{"balance_loss": 0.00502, "router_bias": true, "beta1": 0.95, "train_tokens": 420500000}
Below are experts of layer 6 (counted from 0) of a mixture-of-experts language model. Rows are named router (the router's row for the expert), up (a neuron's input weights, with its number) and show model dimensions 0-255. Each number is 200 + 30 x the weight over its row's rms, rounded and kept within 0 to 999.
Before each expert's rows: "comes after" lists some tokens at least twice as common just before its tokens as in all text. This comes from a sample of Wikipedia text that the model never trained on. Tokens count by the router's weight.

# expert 17
comes after: " |\n", "\n", "-", ")\n", ".\n", " Born"
router,225,171,254,194,203,108,217,166,201,211,170,144,166,185,206,262,145,193,222,215,201,233,149,224,170,191,172,147,185,230,229,221,172,199,221,216,244,155,232,178,131,136,194,234,219,209,215,164,220,250,202,130,219,211,191,217,146,196,224,186,264,182,192,194,252,177,242,179,204,152,170,158,219,259,216,178,182,243,150,185,243,238,180,157,172,228,199,170,210,246,182,231,218,236,192,199,267,165,191,168,184,221,221,183,149,162,181,211,244,147,177,228,207,183,214,199,199,191,216,195,149,167,210,249,206,235,190,211,203,182,220,191,187,191,197,208,241,210,175,245,225,175,175,184,191,222,186,187,182,183,208,176,174,190,174,227,184,209,155,244,171,189,204,210,204,221,205,204,189,186,198,229,225,201,205,135,152,209,193,188,191,201,179,222,166,224,195,187,223,185,231,207,168,242,183,242,263,220,207,245,176,185,237,217,195,162,190,227,266,235,242,207,192,173,203,183,225,152,225,222,192,162,213,193,242,193,209,104,231,205,190,231,187,197,211,221,170,195,217,198,191,154,190,132,208,242,192,170,208,178,215,282,183,223,213,170
up0,216,234,178,207,212,195,222,224,182,140,230,184,242,198,172,221,174,119,185,216,183,144,203,147,171,188,267,179,236,218,187,163,176,184,193,158,223,137,212,204,174,193,190,167,200,159,231,183,218,173,216,174,197,134,223,195,184,226,194,224,152,157,236,193,150,176,169,204,202,205,186,221,177,221,240,223,200,221,210,167,192,210,195,191,178,160,210,190,203,216,164,199,139,225,210,210,231,209,261,232,197,216,262,161,234,194,235,200,241,190,216,180,230,183,185,194,193,150,226,177,236,198,108,261,216,162,173,183,181,171,138,205,200,164,242,238,220,197,141,202,195,197,170,179,211,228,168,185,254,157,247,155,153,201,163,165,225,215,215,158,236,182,218,190,234,217,180,188,247,218,218,200,203,203,216,165,180,141,184,154,209,218,193,221,193,205,277,199,231,174,104,195,160,208,210,265,188,203,210,200,259,211,227,227,240,177,180,232,215,189,202,200,190,234,206,227,221,223,188,220,173,116,220,203,185,201,199,180,195,182,156,208,200,158,194,194,135,212,193,215,253,230,224,158,191,212,229,191,191,199,197,202,185,169,237,164
up1,239,182,204,194,215,193,203,196,175,197,243,223,176,153,165,228,206,212,211,193,172,164,182,211,237,219,161,189,214,203,196,237,128,179,177,216,181,145,197,281,162,204,173,235,247,165,201,196,171,224,145,225,246,185,184,226,194,163,228,215,157,190,233,215,214,240,216,199,205,190,178,190,215,187,178,199,235,224,194,158,200,244,190,224,211,169,226,161,226,212,160,184,246,234,174,163,264,120,205,230,218,175,201,238,186,163,236,196,239,188,204,156,206,203,187,189,223,185,230,229,152,141,208,171,139,208,136,193,170,157,207,176,166,185,179,195,199,201,192,183,229,154,137,183,192,218,281,222,236,229,174,241,170,206,202,211,208,163,201,193,191,184,229,176,189,221,214,252,190,153,257,257,241,156,185,192,220,200,137,174,148,243,223,216,216,206,240,223,245,205,228,202,213,181,219,145,213,187,205,261,199,225,159,204,161,194,207,198,191,176,247,202,262,231,179,225,214,183,216,178,175,201,196,184,225,204,200,167,191,249,173,177,252,212,171,189,138,165,153,202,139,231,157,236,197,221,219,247,200,217,193,220,165,169,239,166
up2,123,201,140,228,233,189,184,192,201,207,128,206,169,235,174,186,200,215,194,151,185,171,197,211,267,169,191,251,195,205,265,161,190,182,185,236,243,141,171,211,194,176,227,256,242,222,168,161,220,124,207,173,232,187,224,181,193,195,194,195,189,159,178,189,177,183,199,190,205,188,224,176,205,252,196,212,208,177,176,219,215,244,162,160,183,204,209,215,202,253,162,180,235,210,235,226,210,209,255,280,223,233,198,213,192,252,179,220,183,161,221,190,167,183,219,208,125,183,152,161,172,181,219,180,196,183,232,196,205,220,186,220,204,179,152,164,194,209,227,219,246,223,134,219,226,228,183,204,149,172,225,201,222,212,182,178,250,181,228,172,163,162,229,217,194,194,174,144,189,197,176,189,276,240,176,200,195,190,250,247,178,217,182,253,251,192,237,162,183,173,225,178,214,203,241,169,227,204,221,170,201,212,270,184,190,181,201,232,190,240,227,238,192,248,223,186,217,200,189,225,226,233,220,200,176,235,216,204,257,175,177,185,249,182,120,180,251,168,179,173,219,182,154,172,157,175,203,181,226,180,191,199,237,224,196,188

# expert 41
comes after: "\n", "–", "2", "3", "6", "5"
router,205,182,187,223,169,174,156,207,246,210,182,206,183,167,167,213,178,179,214,185,212,214,187,193,175,146,175,190,184,205,198,193,200,186,238,213,210,189,145,206,189,192,159,192,213,226,206,211,208,210,184,181,263,190,239,228,207,194,168,246,168,196,171,196,239,170,165,159,244,171,190,156,198,139,239,309,153,200,212,201,198,241,182,254,189,248,214,169,195,230,185,167,198,207,227,248,196,219,175,183,233,180,182,136,190,180,192,196,210,235,185,239,193,225,170,173,169,179,219,115,260,208,207,196,202,206,191,149,227,212,207,199,177,240,257,184,213,225,170,238,186,182,176,201,150,196,211,253,193,199,178,201,165,170,210,210,196,176,181,255,179,178,235,255,214,240,199,270,246,214,176,307,145,194,179,187,167,186,211,216,181,231,197,215,174,141,172,261,194,197,164,198,188,189,162,170,204,242,195,192,159,167,275,220,197,188,206,198,246,226,210,193,202,189,236,207,213,224,272,205,220,168,206,224,262,208,184,180,209,193,194,175,201,238,194,265,221,197,198,143,159,194,203,152,180,258,211,205,178,165,227,202,218,198,179,138
up0,204,226,183,221,223,241,199,261,193,216,148,227,177,199,156,174,217,212,186,197,259,271,154,206,189,159,160,236,195,237,224,160,167,154,169,219,216,172,164,230,150,186,236,197,183,154,192,175,205,203,165,174,167,187,197,178,174,215,154,166,212,223,248,142,215,197,206,175,191,187,141,188,180,215,185,200,154,205,195,142,246,222,183,221,211,192,211,184,138,153,200,187,216,263,217,208,218,151,194,150,232,170,202,155,221,174,200,173,199,206,205,209,173,196,203,183,224,237,191,180,188,204,164,205,155,210,237,137,236,188,189,176,162,197,219,166,213,213,176,240,205,225,222,197,184,158,221,218,215,165,201,217,160,169,195,248,219,186,209,168,238,200,206,208,217,199,236,183,200,167,212,266,250,221,213,202,184,210,188,217,210,222,155,227,200,145,166,241,152,263,220,196,233,237,243,171,230,253,273,204,205,209,249,285,202,229,243,173,255,237,171,175,238,193,149,216,234,206,178,214,143,207,207,235,132,185,179,206,213,181,215,161,228,196,204,234,212,191,242,209,163,191,185,213,176,226,146,225,192,189,216,214,192,157,135,182
up1,190,173,208,222,163,159,202,181,216,243,229,247,190,194,204,178,208,186,231,201,213,165,157,245,203,164,229,174,188,144,198,194,185,192,201,163,168,216,199,249,151,244,174,160,165,208,189,152,202,219,170,215,194,205,164,158,161,237,214,193,229,162,141,179,236,202,187,176,210,234,241,175,245,179,256,214,224,224,239,143,191,174,232,179,204,221,257,227,200,189,214,190,157,255,199,153,188,215,171,167,226,209,224,162,147,228,220,229,207,166,232,192,201,209,194,232,209,218,232,238,263,205,262,191,222,227,199,201,217,186,183,161,215,241,188,146,215,228,195,141,221,185,221,178,154,217,186,212,188,156,238,139,218,194,218,174,212,237,153,204,222,191,243,218,149,165,195,224,257,221,232,204,197,157,202,231,211,161,185,243,208,196,214,225,202,199,200,209,243,245,152,204,220,186,172,228,117,225,210,223,193,189,213,191,214,178,246,153,243,138,165,199,212,214,178,262,222,175,205,201,229,159,182,226,180,135,214,164,167,268,207,216,166,229,188,213,208,136,226,176,230,201,272,150,199,209,208,187,208,210,184,216,193,259,157,214
up2,228,228,192,238,185,180,213,213,235,203,231,212,179,173,171,189,210,175,195,178,193,225,175,208,183,172,153,241,239,211,236,224,177,227,163,163,207,226,198,205,226,200,203,170,236,228,189,219,204,211,194,238,181,133,218,210,175,244,229,176,220,193,183,166,179,167,166,132,212,149,202,195,215,192,166,246,193,251,224,192,156,128,170,278,180,172,197,223,177,181,210,140,194,197,180,204,167,174,174,148,210,198,238,214,139,203,235,250,174,188,165,160,238,170,241,216,226,181,177,179,180,201,173,246,258,220,196,212,246,161,248,234,228,176,221,213,196,184,176,219,179,201,211,212,195,149,248,152,191,127,226,224,166,231,206,209,162,275,199,195,200,199,219,208,217,228,201,237,177,203,168,263,225,134,173,225,213,214,200,197,195,196,137,241,185,200,204,254,216,161,199,168,208,167,175,176,212,214,202,247,226,198,199,209,256,195,249,200,217,278,158,167,175,229,181,198,150,179,230,188,170,150,244,209,261,195,162,246,228,191,220,149,196,154,261,224,215,158,206,196,198,192,226,147,194,209,187,196,185,168,210,184,187,244,196,208

# expert 26
comes after: "\n", "-", "\n\n", ")\n", ".\n\n", ")\n\n"
router,149,135,221,252,191,171,202,213,208,211,134,189,193,205,202,243,137,208,248,194,220,233,146,222,145,220,172,165,183,197,180,185,239,199,289,195,217,175,205,176,163,185,187,218,220,209,159,180,198,212,195,181,205,222,220,215,215,185,209,220,220,198,239,242,196,203,235,139,156,220,194,131,234,190,173,173,190,192,184,160,200,182,195,248,235,193,209,158,210,239,150,176,208,179,211,176,221,203,162,187,174,143,193,239,170,175,158,177,226,221,195,214,156,149,196,236,180,181,203,139,193,215,242,220,203,161,227,205,200,204,265,208,185,159,203,217,202,220,172,275,190,105,103,206,163,230,165,234,133,206,179,237,207,204,184,181,216,216,166,235,204,235,202,227,250,211,126,260,251,205,194,214,169,186,229,194,202,166,204,225,201,281,202,203,157,214,198,239,213,172,187,172,178,198,209,219,199,197,234,176,226,219,191,208,192,184,208,251,198,200,222,188,191,176,184,180,188,168,191,239,236,199,220,239,185,195,182,186,257,231,215,219,212,214,179,224,219,171,243,224,223,193,201,212,181,214,180,191,185,126,192,253,202,178,247,191
up0,260,223,166,203,223,143,168,239,189,207,168,155,235,157,205,180,206,193,191,233,236,172,220,160,243,203,189,181,254,169,187,223,199,168,127,185,206,206,267,177,199,209,192,181,262,198,214,187,209,189,155,203,196,208,230,201,188,185,233,149,188,181,192,153,268,218,182,213,177,234,178,189,200,211,222,187,200,191,184,219,168,231,172,258,226,194,266,221,158,200,176,186,161,207,174,171,217,206,226,213,219,226,212,185,183,194,170,137,193,220,207,184,206,184,200,151,206,301,178,177,173,229,195,233,199,242,187,170,180,242,169,206,193,194,253,225,245,164,140,198,127,232,218,178,225,166,168,181,213,232,189,219,196,190,148,175,260,174,184,236,217,156,229,225,255,184,158,181,197,231,196,150,178,181,200,207,223,223,187,191,204,191,206,197,201,238,228,216,224,220,206,172,189,212,182,134,212,166,186,199,232,212,213,214,230,190,254,204,210,201,192,178,213,216,201,156,205,201,197,188,181,175,176,222,195,180,203,162,253,194,247,241,167,146,186,231,239,208,218,192,167,224,153,262,243,180,239,197,203,123,214,159,280,159,161,251
up1,142,213,254,189,177,191,215,204,223,209,251,168,194,246,230,221,232,238,202,187,222,192,186,247,188,161,147,185,186,237,205,247,235,196,274,147,189,221,228,197,171,200,197,204,224,166,167,229,233,152,196,173,163,215,234,169,188,182,207,198,215,232,226,222,211,248,235,239,194,211,184,172,198,216,208,263,182,193,190,203,207,165,212,176,268,179,225,194,210,207,213,209,205,240,192,222,244,208,192,174,200,210,231,186,194,156,142,169,248,214,172,149,205,185,182,208,184,153,237,243,204,175,236,162,246,147,196,229,199,246,178,205,123,221,229,211,229,215,169,177,217,180,242,175,192,242,241,185,199,205,185,212,105,222,232,199,189,171,219,209,184,171,176,261,202,218,171,179,230,195,155,233,235,179,188,240,162,193,228,237,214,218,131,199,251,203,214,216,231,205,202,271,260,248,214,223,164,154,187,197,194,240,183,244,218,259,241,208,228,209,213,232,207,189,204,228,168,175,178,188,207,219,130,168,254,182,154,177,150,226,215,182,211,170,166,160,191,228,197,213,236,172,185,167,221,267,223,208,224,203,157,218,203,193,196,182
up2,209,178,242,163,179,205,206,194,210,244,126,178,223,228,210,190,185,184,188,161,159,234,250,272,188,255,242,177,180,198,198,210,182,176,197,254,164,214,176,236,205,218,181,157,203,168,231,196,199,184,172,213,203,239,162,197,247,188,197,191,223,209,304,211,229,165,232,186,171,230,297,147,211,221,188,198,208,182,220,192,148,228,180,186,178,234,213,206,216,176,192,167,194,178,198,229,188,167,218,183,178,128,252,214,155,143,238,168,242,191,174,219,221,171,229,178,151,175,163,199,229,227,169,156,203,206,210,154,168,143,228,195,221,214,264,146,231,240,182,204,191,199,177,225,186,196,191,204,185,228,221,191,210,228,213,229,232,188,169,236,209,207,188,198,198,170,189,185,200,210,151,260,183,184,234,178,135,213,170,209,212,244,210,179,216,206,165,152,209,232,140,220,163,170,221,201,200,194,208,239,196,166,197,215,188,202,205,193,171,219,184,224,217,101,218,185,174,172,156,194,209,201,241,195,152,229,221,183,222,196,199,245,191,148,236,151,189,182,195,190,251,221,211,172,243,219,131,205,185,192,194,198,256,183,165,239